config = dict(
    d_expert=64,
    balance_bias=False,
    init_std_router=0.00752,
    norm='rmsnorm',
    attn_scale=0.125,
    tie_word_embeddings=False,
    parallel_block=False,
    init_std_o=0.0401,
    init_mimetic=0.7,
    learning_rate=0.00105,
    lr_head=0.00567,
    train_tokens=253700000,
    dataset='wikipedia_en',
)
Below are experts of layer 9 (counted from 0) of a mixture-of-experts language model. Rows are named router (the router's row for the expert), gate (a neuron's input weights, with its number), up (a neuron's input weights, with its number) and show model dimensions 200-239. Each number is 128 + 32 x the weight over its row's rms, rounded and kept within 0 to 255. Numbers have three digits each.
Before each expert's rows: a language model's description of what the expert responds to. This comes from a sample of Wikipedia text that the model never trained on.

# expert 22
Sentence-final periods, blank-line breaks and == heading markers, often after census figures: population of 220., ==Reform attempts==.
router:139159071201145163128132126147142168110131159118140069122120111121179114135132109143166143129081135139107076110076152130
gate5:104115143089091129186084084086089181151145096135136123152107175091136101104143111086156089063131109167143124152133147139
up5:061094154067105175203167059130126104190097123126178146090115132096101069156109141109155117104092130109085081148179139194
gate6:105125125137131128077131110157175193128137147128097147123106076154161148085158142108136135164124095127180119182041125147
up6:122135102128117052081040161144104163098142106098136121124108080123131072084179172129118110098193173119141123128085096156
gate7:093128143199159112106105157127135123159187128152093094132122074146104135070113101139162107162096120128117138118160135165
up7:095125122109110101139110117062131131108115116104133134127060147176141126157108153172109159128086116143099164123145106093
gate8:145126117094115120138108140145126118112118096095136085096150166062151122112120157158124126073126146096168120066128108112
up8:107134085105110098093139115153145116115151116095133109167170109105105093138097135160163121140126098134062118073150098162
gate9:099133186147098120128089097083157121133086144114175122160152053093136123046143134161146178175174087096146129130102128133
up9:105092125142137184107119151113141117124093142107168119104140110123154151069068123138146095154131055116198099148164104112
gate10:151158161146137152150186168115128101141072085119075145159192102144085126124136165140110121146137081053133112172164077121
up10:136156103145128129163111182135123085083155163062120128133161119124136150114150123073168123196190090037135106140074104146
gate11:071141117124098106106109133161107142101099166135185134168148091162179120122136184111130072149111163113091131110124083076
up11:140121122103104105064168149138161137047111132080180138094122106136134139044215150118082123120148112110137119103109169080
gate12:117141104120058090080145093127139155125122152093073093133168141086121175183106138136108078130133097094107119156150096091
up12:159131121054000145077140114192120218161108172118087138193154100169154104128090143162131097110206131130070113112164126157
gate13:192122078177110086134160111156142093145138086175078154115146123102147136143106149133174179153128205127130162149138086135
up13:157102092154131133138173117132139128110115112110090101092110103082114117120053101163132151133146198060124104101148095145
gate14:209148085138149087088107143141138122111119148114140154118117111160150162121150115120129100069127109141179139094134127086
up14:153149132162120184165053165124163094091073147079142167092131077123142144073134138105145135149098133134185105083106150102
gate15:053077134179158158169180072113087117190177181143180061105134103175087061138134057120140037122126126168158104121142140157
up15:108117158157162157144155099119081154144134170116147072094157131137109083129118084142145111120098071093180082072068161145

# expert 15
Digits and values inside table cells, such as populations, percentages, chart positions, track lengths, and football positions FW, MF, DF.
router:095088111134111191180150146067078140225132125097128133151164109081112083087152044084179105145131119160074116137173102168
gate0:119156134210100095145198103127112157069141162129079130084162123070045154125116093118076165119176135121174107132083185145
up0:176183111171149094167141091180090164122063105114147130102143127083107132188104092129132142135154109157124074127115172158
gate1:131123129066032178112171060111068160127118138062128103126134107114143120147133060086147164073139093151113081160132148095
up1:151080146092103110121072089095107161117170126091144107176112083172137078162096123125159133141132131122155116122135171122
gate2:106106125078137162209162154096142166185150126105107090118161158158154103196146093128135113125122142157152129103181159130
up2:135160119120117131211146150098108152190101110105134116113092165111106074184139100077152165112107146169134140035160135109
gate3:134111149138178170154103119091157146177152051109129099128103113131176122169122079126124151122133086072145136145132131134
up3:154111124133159106120095136143091124150174067151129133108069132116190125212097084102061133116166190113108092158136157113
gate4:141109094138066138165110107107136128125097094138128119126182145109152147168148102158130152084132123174144197096111089149
up4:079133099161123133143133179196105128123137111095143158119154154158132158096120119125092115129117136204088169112130067109
gate5:157110098115131064125124063117117108160112153194135106166075134155131092117067111127116150109117149136115111103135243138
up5:137140108133135114096113163135139132158089118194167149160109064134133130114110108066138117137081099177122095121110177138
gate6:116135117112208145118107155105133109114152138096112095111198126162172144121105161138098127112114124080105117137109118130
up6:095135044128186143123173108108155130103168118166150084079193184148171118130091080150167116101063186110145106107103170148
gate7:092148095114049161084150125159134218092101149210139097175093121130079145092114108167198077117144137088215150099150143129
up7:101128149154104149102184118161098204142118169176136107165134135160083117046122100128196110120132142105151089095164161161
gate8:161154123117082132119152157059114096053176138107097060121165149123147199142152089124143088099068115132117086116034153148
up8:129151096108097171154108085120078148110124136090102136152162122108122148164080106139113136077118085116112077117073109157
gate9:173094081196148075120115145141129127116225101122143174159036092096141149146100098125080144115151181101154115094153131053
up9:122086096161139067086136149085120087153182155126176165145106063070132154132106136144142107160142119076123111098156161119
gate10:157157089168130041089095150126172101148122147141108149072089160197148169174098122112167159121126090100142174099136128122
up10:136120051173099083132136152100142123116106143161123155102132154153143128173126133165193148148128146099128159110145130160

# expert 3
The period after St and e.g., plus common English given names and name-like words, such as St. Louis, John, William.
router:153163100179114160101123132158162101114120148104115119163170114153138155086111037099144154164138103128127128117076093158
gate0:161153125175120140185126134056082123160149096105159120098120100151082114104164078139135168143132146121150081123090110150
up0:146114159062101060214080090093121107100085159147136187080135120150056056117112136218105178121094165139146116156160159108
gate1:189141135091121144127183085115124105131167122109110155070106134161074125194155116127116126095188131152094117113125037144
up1:032102152153155088140146167116107156108178060140104102149163086094114130137136181178124097159124179116122142140155118116
gate2:136160147081067100127148140064144142156125177060130114100188099076102090131148118125148161127141091140162121099116088136
up2:135147123095087137109133149074130139159123120077164122114132072112095085104201099117185153134150101151119117150157100112
gate3:166106077164120161135146103137148141147100097088112175085176165086164097135122111116103159186172115113202110117198096141
up3:202125122171125133145167123163204113147051121098141182104184173105190054134083084111125124139134131116137109103192152166
gate4:077098130102127152159122165138118130077178152092106138118145176158099067131137117111132093143129136154122117135158185151
up4:098061113172093139178116176133108130091113132135112113141149123158103099118141085140130117134120122116132146062105186148
gate5:085143130147124127135142120122110154174084177116170081142132144080111130080079078152074115125104156160103100100136150119
up5:094117162195150123105155180157113152163106157174161115161119121118125143105080074100125158152111139148098099058156203157
gate6:129108140110122035128108054131099134090122112136181151071124155153113127124106095115142173125097179161172171165119109119
up6:118131129141098157122119146155065165163104116153117081145135090106131075160129166138156069147155113126152180132108180079
gate7:161156121174127125104167157083078097149119166137146087109112168169152165175049132092170142120145149093130113110106151179
up7:150090171123105139117126083090097141119094146130096061138100146109140115159154137185176159085170112137141069132114144106
gate8:105095141177146103141089092181103162095089148131120188127143106071156074089154063148142156193125099093159112128102183092
up8:097103125156136074148126101173138159102101128122159200083169155109097109116136091112161132177187125111128173129085144093
gate9:119141135103101156121143128134078182081143130136097136121090171150140134170119143065115158162106088181051136132111132085
up9:154122111106097099207078167170170088163113134107129153131140103073124127173139139158077090106154157061143147156171147125
gate10:176121150121190108126109109093138098189078088118179143093125065135101152144141139120168088113112137079187114147079104199
up10:153123070139182110158076136143136179110107117179113113144199106130156119100173136121093077138178201205128091132105088127

# expert 20
Head nouns of names and noun phrases for institutions, awards, media and government: Award, Assembly, School, government, film, magazine.
router:124099138113144133188142089108065103099137081124103123140148120149053130189125137186107138110125061154138117099150154136
gate0:112152111128164117173105112176113117125133140168098150160082167177121097140126155089144125161182114147097136112202137170
up0:154134154108169200142116175103123156146118145191126119121146116154085145173125099097133112141165141127162168128135059117
gate1:116140102161162109077132091125127131145170108140181134193123084134188081116165177103065168090152183104048116125095125117
up1:146187059144174158085119095170145126137220096170209157191085043122165074062155150085107100125196140149117135179096124115
gate2:072135173165136136094141060098144157128181103081136141117104172117161108108136163150151145096142103159170134139103184146
up2:131131080104173120094215154165145128119114123127118169126119113080181072127131137094093153136135149144129120098112166106
gate3:156161105152158113094097144056130196115132121123110107120186160087103179102130121135090131215115138145147149129146174116
up3:127161129129101160126153114102152135162111102101106111114128130102083079185129126095092119141104096100106097146160161137
gate4:096121144172180141106069112089097153163090116120214150095100108156132143095186108161081143087105130158063102111105136117
up4:124139169082143111096113143127120100131121102142131143140081143167162172121149130102122083117170081147074015161127147194
gate5:166120159090177050184107128162194118064098142120135177076136137123095129189103130200117139118096158110105073098158074142
up5:174125213094139071143118073191148089132086141106118124102129116155112095171160118189091120091136140118072141165150113160
gate6:111146178150053060075116126140136164167116186073155154088150093090103088143098123137114116120103085129116098152067072080
up6:098133179118102116193117138127101150145080157107160132126144069152070157146104156114099132074079094105083127154098097148
gate7:144130136132092121105087135175113109107083115127129080125126114137105162128128129152138093103132043149156065146173189099
up7:134117151102141120119143183120076097111131158124066115145142099057054152173118151113097127095124079117124132107174144131
gate8:075126093081109151177107146147102134082123129103172164098143135163163135117122152133095132153086081100117101133150142118
up8:147132099045102125163104168144123158098167087189119097117149100105147165095127111162110145173092065065102145153120116106
gate9:134150111121109126112104090108133024115138094124140156081090087069135129067138127103119111113142105131116106139158135057
up9:121121116096069145132107180093110067164138141102135151129138024106081110065146163146104106182154089113140094148155126087
gate10:027097126085187133086107132133119114120132094140151154121146057106133134129149130123164112141125114149188084104096084137
up10:098089095084147141164138150137111111183101120135167187181134097175197126144177100149109065079146101092146043116142143131

# expert 7
Number words and numerals after articles or prepositions, plus quantity nouns, such as two, four, 11 villages, the next year, century.
router:106127158116109175100125095118112095138109135111093101111095101136134163099182160199123095117142164151096141149178109181
gate0:104109092105123128101127121056115091087148086150178133096098136092104130089123105118157116144121144129094108161126167167
up0:105180196090165122163098162174198157113170070161154120072103161128063135099134143054076156122102114140087127083102126104
gate1:188155069156154130090119135104113128166154160125134108117096187131061126171067093068165131150126187125116149198124162144
up1:177128078154159144112145169065143110145072146125114146103140139168142139118158098049175086141087147070108107142157133134
gate2:138130065187147131125130123141095118142138104153156141149147115173099163128166112111150123203182096159101097143152168131
up2:164127151039124075171063084179156151090110153090087088159118156124151092098063157141099164144146154102154132128185110102
gate3:111103130157101097110120170134092110079141103168118194117155120158147141100132127171112105129137177090140194127084067191
up3:131132093155125117123181098132109185111196117178110181180125119144112145156089145125086138150127171168173081159152159118
gate4:128142142114059146127195160126128171127083135116129135153111110115148136176157129167145126081109070170123156013149119144
up4:139131201138088112202123184128135079119141090118123148072143145064160134146121136167109083082134063132128111083140100193
gate5:091165162118127161155161094072106093130197129077136175117158111096163161125169176101141172102110162127134144089205101154
up5:140108104146126116134089100088114127068145119056152144064156171109139091140114092175111145141144127122158053163118083110
gate6:127112109170157156115103109117137114119095107144164186117121118129115122110110153127139101181136096086162155103135107107
up6:131158110091095185111102161108122135176125109085140174132173080147156143104148154106091095153133065108155149099158059160
gate7:127108085173139134159143111126151121151130140098082115171186128117155097092058135131153140105127167082133125111143144075
up7:147096161120123140136064151114131168128117130109204063112141147123077145110120069120145109110161171139132110167066098115
gate8:149148130139138144103137147134152163150102151110140129103125152096119175123138107160104116158149101145124144180047204131
up8:145169119094090115127072153153168047094076074055139066094148145089135150154120115107113133141109099102212147147066183104
gate9:159115088048155132128118171163134109157094149105200145129139082120136145183054148099068161134039117084184128188171142143
up9:082144123121105152117145138142149129106111115111135141114152113143127155148064164105092090114082099165170128133131188134
gate10:121100128112110163213164120137149058132065152209129105101118163103118134162072133115154098108111158139148125175138124168
up10:073096089119068184122154122097098070114125145134138130087163146084165086130097124157129101120121184178106104154140159129

# expert 14
Indefinite articles, infinitive to and modal or auxiliary verbs after verbs and prepositions: enjoys a, have to, would, can, may.
router:176113140100122084125123156176192070129127172127121128106121134077130070116109170133068136087137175056089139135065096097
gate0:180148183104137157154084133135165130158151116152121166182147143110112075132202140113120073081172099130117128161166148082
up0:149142141171091109080109135101155139134185149132121134121097131080127139091137139121155176058225113100086196144078155137
gate1:119119116161196154110171101129150214121063083148084112148162161086007142138155086164177071160171118092108086146119108103
up1:163115129131128163158164143143151173064085104143159157123148145138046113154159152147178097119152148059137100156100099113
gate2:155143148227127140070132115132178083097141135158095130135115125148129155171144113051180179115100115195117175077154195127
up2:183110128153095162115158119150145094083103149116087135153165149128187091177105182111161156127094098154167120069129118149
gate3:111149182162112167118127128160089143120161104133091068112118141103065130097126083153118120127162123082089085150127131127
up3:161147105161154116119141096129071094121156146103099132169108187084134161101163162095111053140085150131152128112095091109
gate4:110086096152184133159077149117105158165112157078120141145095030153110123101116148119133108137152168112152139130159104115
up4:185090147114149162140106200128086124127090096190165130114102068142095100093160135078135167115158150102111168096161092125
gate5:152137154125167082058052149092105118142106120177058137096115115122163140119106148126146067070146148151101116120193135113
up5:139153167134110142154113124081119081161135141122120117089106116115149123129103105127142148046137160191104148135155146134
gate6:086094094085109136077121152157162147121119113115064113133123137095147118139092147112083078165085184154074092125113117186
up6:139162096125112066099119144161173128109113089088108138104152129098178160134135161152105087182120187116078104109135120178
gate7:139145148149134076106079147095148126130095076123099143138120109189109138120144105139182099184140104171105151140077119121
up7:124163193114064070109146106130122122139044126135069127108139137179145087125106173152129108130118149161122182212061089104
gate8:144103116132132134118111131170177088155097111193123136093071119141160119103130156090127136163148082096173086158105102150
up8:133122093136107113091130064131157104159115172104043153117121091135174111145064127111096109110150152145137118164108123126
gate9:127145138080094114162105165127133087101074134043150158077081086163118138167068151117127103084117152145129118093069114095
up9:124137126106136130206141110072078168167104082138093107172162112112088138148130109084148082107100131134101126140119080144
gate10:106109109119153151090128102103087118153144177095098192128172105134145105097097148173102147175197143110094107143142090143
up10:122142147134024137134158124136109061103136169183134187099119141141152119105135111115087199146159163136097102193133105158

# expert 17
Apostrophes, quotes and closing brackets inside names, plus arts and media nouns, such as d'Histoire, Patrick's, art, music, television.
router:174150134121188081126130199082053166168163104108106136165117111102133119189139122176149111162095162117136121143137116113
gate0:150102100155125092168087150083138055125128153099113114104114149171118141120113073134153115139117091094149182166126124116
up0:172130107122113087162100170113147105153099168117128162129120122152121116150104109154159136162125131068087146107137113171
gate1:141124112145079105105162159129146154114101140114108132126170104087100146147160169137137168159134138179170142108176110169
up1:134110113173074163159113134058142135167085116113144104116070155099098120108105148103136197077121112175145119122149157175
gate2:145125138137134155081101119123209136163161127176123128177094098177141121129108099135190134150139172138080071132138109091
up2:175129155123143151075109140098150138153180127146079141150122101106101073137143161082127150123176101134123079124125084129
gate3:106070146149058066119087116142132157105146099149117085103148141154137141122120110161132112186092117113100093141089145144
up3:082152154125057088056085107150111121122150137116129131132117071176157116159112072108159088188146091168101126170072088094
gate4:158107192109146135144103165168056104131131115130108136134118105155113170141145106160077113152120149205210129102136154062
up4:162109144104161132095115197141108116161106137105088097064130133118139143144141112091104152126097094095157106092121152102
gate5:088176168112167150126096163119075129151090083159144098122207145126043101116204148160118132150152141107105116139118100128
up5:103093130176124163049118109146073069133090145111193127117110095200140069062107072133146126129161176101131175172075105098
gate6:078103196121121157102100111145090128114102109089143140146168120122085088183121103096148158137075111150127172155056159061
up6:139148183125149118066117138111089124116089133112143165145184107115167073163139121107068149129074156111121150110116120059
gate7:164145132165175100111128140101058148084184147175073120102142123097102170114171138083150173140164164114113150158085157165
up7:158129147184201059105132114105193152122170115145154120144122117135158135129151126096159177141117139093071153096097126072
gate8:097100125139134123156116116126064133091131155104123129072106142129117126140157124123077150137160115110155158162163115125
up8:116130115154162121131136089083123140103134116162167091115137145090123119086107128131084176179159151089186103147108192125
gate9:104158032081023084174117121124097138125110166114084199146174102121120109150021121088093093129087109116114164136119100200
up9:184091122101115156195102102142140179137096130097142182129150123095061146101096127154106144118102135108094107107169138166
gate10:199135177174126129179109101093155175073167098165104144103122165158118149109121121165137126159147126163095083173122179170
up10:183129193136064114152167173099171147071123151161100096114086130172156153097117142141115114143127098113154107173078139162

# expert 23
Final or middle pieces of personal surnames from many languages, such as -son, -ova, -ić, -oni, Singh, in player lists and credits.
router:169125136139152145112115138085118124140132141188091114164107152161111160141186031086125112132111106128079115158101179167
gate0:179089139111084186188182174108170102132135076128142097133143135107146185130153119146150112095163181172123089115137083140
up0:169131173172108183153117128081153126136158082135177152122144067134112173124107162122198124088167130148153111156109157144
gate1:138168164099158123176184196080140118149072122106103170108140177123127117109120178072162121142044150043082111125099094155
up1:146156165077087043136070100119159151115166142086143092124133149185064159106155107125153113171152140207146230165113149104
gate2:100120128116153143109154153166181128142127102139127140135082160168197128113126111101123154109124123095149173108103109143
up2:106097138175111070117127064127158091088133134125183133068100143121108159103103104151078139121085162130119187107144200140
gate3:137135121175067161163125096094076141073058168128136094134136147179138157101061126147115143098077086124125133151123129080
up3:133131115123125086143203144157133136117038130112117121099164116136163138097149113104074144171076133083112154115130140115
gate4:147115128145136098136106098119039105132187170064125154158170115134125065110189163093142132136118169145116097167111130149
up4:139107073073142113140095195105096049151109157050154143114158119130140136138125177135177132110122137117133140098102165145
gate5:141139108208147110195067137111103076134052109141102101065144156119170146147125161213151106093128142113123156092098142111
up5:112127089156086111122149075069109081133107107129136123085120188127180106112056122129143153116146104077120143149101131129
gate6:158126081151142151102136112136105141145141149115119165055132132087153143126103115151156145192164130125148111160134128153
up6:113165132210157115115171126143125093209176140113132090095123086147110174139192082131170129177124097136097109173110123087
gate7:126110086181146150124073148171147088131110135133185134106123116127111121115134146173126131181178169119095155114115106166
up7:121146105116127152084159166151146152118077137117179144132118153120128069113093087135081152136156111078131119166138147145
gate8:200065132176173187122107169158119109053131107152112084102097147147104130141171077191131145118134113089184095104101100082
up8:140158158171162145141095204118127160111145133178095162092095113163134175106157121103191163215185105145098081164114165106
gate9:128139122140140129131105075183144122181147159079165173102128023140132083137097189185161069139130141157167102136158091128
up9:161108128164143181103108069126080119166128179127184131148096085151079096116113102132183093145116103185123075142130104133
gate10:157108178165138142130068139063186110081171095152165140150138136134077063096137127155157161166086126140144081139161131095
up10:137132184105180158108102133052174091089201106140171141168107117175079082151158159148158102129111043109137056122142132061

# expert 0
Forms of be, as, of and a right after a subject, especially in definitional openings: is an American, was, as a candidate.
router:127110137105126121116156116172183122100091160129078078131098205073132086107093146194079174162095121102180141158114128076
gate0:131106132100119164159119122131147130100087180116117102127149180079127100110199130095132140176113092158126123074079116124
up0:132122212107134104158106099129128134102065095151078118129093167154143179107124115136104147138111127092117150107141100187
gate1:105159073114159127142114162150171117110126148154113108099125159164161136141123126090123147158167103141095184091122216115
up1:137141140120143104180138134153151150118079123145104123122134171133071089076133133135108123118096159104076170085136130138
gate2:167154163108166105121127126117181128155081161199017142150138114111117106058085135113128129143087138139158174128167169165
up2:133113111150145163102100116084144141179121144182067165078086084152171175091089134177153112111117146163103111170120162135
gate3:118149087116128128122050204087158160126123147168095174160090130096123106124169097118154155160080128116173166165098088158
up3:081139091096152112192127167162118130087164131039117135209128192125141115199191126080141075151137138098153092103115067195
gate4:160155111134100137142139114171133047151137132094158181131092126143104133160161143123154103129093147155103107114163124111
up4:151158117137120124164108145137103111158123106159195192059129153139116101166135154119123129102094196128071085107130113120
gate5:095161110167105163148149152071075165094149111134152135120123146067126104137156151078161100155189174109150138124176085133
up5:186098113167128134146132196136168162087135061100096096115162183061105115160094134118119176125141143113140145163118129131
gate6:121113071095120117180098137140107146138149120152100140156125117170140099121119167189101122141160129138122154168184035192
up6:112114123111118097119149071064115148086158112162100137082136143154057103117092128107069076151106115150111183100195151142
gate7:138154119122072115141115222089094080070099129149121162104133133161103101103120153118132120119132136087116085171134110131
up7:111122107125088121138100159088079064128115159152141126106138100106136081098131136074093168072155115081116129093100101169
gate8:119086161096140165158104083135146120181128136161114129084109157113145179176137099134122132106153123225107102088129138137
up8:110092124142162149135152082185131130134052134138189067052124156194129166149153091136133168139128151145145143135107129167
gate9:128104129150147146119134075152046144178178117075101138129100128097140140107154136092127119160161119102126156108208120119
up9:096163153128110105108159076203162109141126103088092115089056121114154108140147131127157114202087105121110147117159157087
gate10:084099084118121148176146096147120064151095100124132142080118109153164159183139103110119057164122168147106108070188096159
up10:081134099145121178126124087160107128124133142115135175058133180170155137175082146131129086132105092114140113090143072140

# expert 6
Capital letters and digits inside alphanumeric codes, catalogue numbers, abbreviations and page numbers: UNII J5W1B11, IR0016, SNRIs, p. 469.
router:111160089181132136106163176106110109124112116121143141154143104077122163101125100113092111173105084178100182114136147185
gate0:063172181089081136156155117126133162118134133163124088069169128071066142141179119068111152104139139102137155167110167154
up0:109107126113140116139178116134097147069120164090114114110176170116136150112103103143132102083106135160104140097119131149
gate1:122129126181171153101138107150155163139066135078112122108143090174146175066148119118097191133077133122152130097134129141
up1:139105089165161172080116089134139110134105150066134126140098106145201159105145100195108093145085069127097131100107168105
gate2:174130093087163102094117120135104142163102109126148084118112131085082090180096095182140119105154163092115140215116120157
up2:135128036049156106132135084114134129107133148135133100116091154113101078100116124136174159095138098065160187133117142134
gate3:105110161090135118111134104157106113100116164078170107132167084072144137078112106127114087094097143099149076126068145128
up3:089148177122068114075135094140131148115095114124069130120138101118132212101082134094119115157096152143187119123069110143
gate4:095154078149108077075120101146132125112140134160058154083123177091091127104114115150145144165120090089131126117115071171
up4:113122084146098122123130092144124116098095112143089135143124152127101141103138195166142138158143143103116134102156074210
gate5:087138109175078136080094147062134104136114138061147126144072158072111090066158101155115098176110125154072126178114093130
up5:151131154156135093049089127117125127161124156099117149169115126085050100088174114176135153124199085130071145206084123148
gate6:162133179077079114158131134153081065185151151089194154159078138138128040134185124079170169150146169122143106157159137092
up6:115131148093124126145125140147083141173164133098138150122107095066076090131177084081206170126170112163142072160154143041
gate7:145136129048164153139110227128169136162087166103130098071100111112119106140215129088131127116119143122113134096149091083
up7:106110128120158165126131221107124150155099151160169127042052113131060151149189076087129131134144150162094161122138108074
gate8:112179148068092157074128124089136068131115083111120115215109092165144065212119156092090142097080181135119186167096139101
up8:140156105084124133076093112068155114069114118112185128154120099127141043123143161110124183123187088146080142166085122149
gate9:119154153114096153111156092118109119207117124106158152096139090103094116087080153121147174157092082144089075155116096156
up9:040148121166143081180075086118141136112113069169125131152162155150107192121116146111144137123091098178115129047131134152
gate10:117169093146161079195163138082114085140139085189140076081096147176101154153142139100129146168165107140107104171071147153
up10:104085133118103108143136117108142127168120141189124141150099162127106144150120098176166144108123133072085081107169126109

# expert 21
Prepositions, chiefly in, also of, on, at, during, New, introducing places or events in sports and biography, such as in Austin, New York.
router:113075155082111108143148142154094097157142174154163196082125166140152151095135157142088098095133154200144150132157136132
gate5:102077093101121157160137107109129137133129125108150139143140164180129131188121121177174154090172128131103141103148103159
up5:087077101081116139131142108098114145131172135105188110193123133104174146133153117126102113068136058168145137102128125134
gate6:091093184110183126169155096155128115087117169175149127104103122106061086113098094150166139040096120127148107172163185133
up6:109133154148093151201183135145126125117036149105140127143067086150082126086100122134175126121093070171145170119102232147
gate7:163106130157116066196122141099124114099118086175176144146128092113131101132103105140132135075143167101142133094041057114
up7:149150194094082094143147145078142151079086148134138180133161111126161119097115130142128115057143154078123186099093070159
gate8:160120027071136135110135131151152154136123146132100119133151144162168132152091156124151120112131130130137169117121124156
up8:149138087106146172138122167123182189155115136124094144132191119117139148137064148137136114134130156096115151129135065075
gate9:109148129096157092092109194124155071087101147137146159180120124145139130094132153095124128076196076107118110123176084151
up9:107139165140114124072146146135132180125108130140091117117140121121125108147102136164118134063103127176118122134080122082
gate10:053142131137140140082169128133132168119074140067104152152127149128130178084113118165127156178104066168114130083205195131
up10:156149156149173158165137105114132150050092124184157106165139164127067138137153108114165164078122117099118088121087109155
gate11:139143110114119158181118145116156142178169050127159111051128084116078115056161146112178110209184147093135117130131110175
up11:074116176143129099167100176111113100131219086178155136093074097120139098097115123101107147160134126112097127135092107133
gate12:122158177090079055104131147108116170147154162096162127081129114118152150113113137115145102101081058126187104075144159097
up12:152146127137094102133095093071159135163148135083147101061111164068123137117100167093153103115154080129129104093133064080
gate13:201113153165176089075132091121075127036179143100160163087144134125135115141163158136078122152091174110108150123155151143
up13:148147165153125150146125089086094103089168133126167149075117133097148138116201166124106166111113086113129164127104123137
gate14:152120095117137159152168103118048158147083141136145129078135184149166143150071112124192118177169159155148158168157121199
up14:100088183121112119125144089140127138127112156063081118167090104131118147148119099118177194138080178167102144145117109138
gate15:142123157154132107155143127085141136131134130172145157164166136166140093149130093117066186107152187152151117084141160193
up15:156136182167141153150159107104070118137084119188132144123127065177146147130118078122085146058119118115124122110099127154

# expert 13
The, his, its, their and month names after prepositions like of, in, on, such as on the banks, in his career, May 15.
router:126147135098099087132103176115123172141134098093169149088154103147139152082138185163106142076169119103179157121126095143
gate0:130174113100189074092064172127116159130171212152116103109128138135101119080154162138046084138171124118151129113129163103
up0:094131072148117127122132143133150182097143109154167135126096068063094077093128123110110149165187132127096120115126146081
gate1:141162152109133139117138099100058095175124078123142169134137137219141165100181131093102097131181101117099164094095155241
up1:099112192050129104110125129143086082151118129077125070154154158098133124157178130153084140146140108111133092078168143135
gate2:135100134127129100165109121126072094158150167103154115127114132161137174175122111128105092108139088096111046106175130140
up2:120140144155105088117084153077129110116122146064126123072093117078185108142148122153133097060156106119105042136119086114
gate3:174152074123113151152117189150056141153062112100088137119120183104122144113137147142146152126141111144089148157117158145
up3:147111154123110113123142127134160102090136097163060074166137164046160139110146148179136097125136112096117135171171155125
gate4:168132115159131028137117128154123161122161098090161123142071159177067112124129053102162198133139138113129089118118120128
up4:176087113115149050118137093139152152127117134095185100136043135113114078099124084081195123122129169115166042147141124138
gate5:165083101149087176135122087126152104141058123149151050125090152162084089143137130103136101167087087138102134150138141185
up5:154147099065100086127118106147140110093077155080159106128060156170131088123138122089117096168111106182103132068139164154
gate6:112128074131099109110151094105068130130078114151157133124168163182136121145108110106115116157123150098169140145157169138
up6:112110095136145137111164160128123129097118149149146118103195082134162195094156135105140109086165224115177158122142172115
gate7:180140131096121111080120101162098124108144143122091098079109074155177171106108168067133155116188174144134156107079105159
up7:114162146150140134102092095144106210111123140084083104107141062107159143120152131122124121103121183143171133104093115130
gate8:109132187105128134088178088139075160112109132123145096121103084182114140136044122163145191100105144114115150157124127193
up8:151136180114098154092114119093138121180178139176107086055118131147126143137102159159128087131171178135135129122086150178
gate9:195141154135135168130105154111145192086107047159128159134110132156141037089184090065146139156096109118102104163124130184
up9:143064127141117110080208083158156063069165136122136123116099162146105151082110127108121130120177095137106206144195123104
gate10:113062117139178175141149116124183172127096134136090149115159124182158141124161061131177154145115112111132146157100127161
up10:112114166115130119141147091091163129205129075110141118099133123123133125111116099127160153095151147094088094073047138183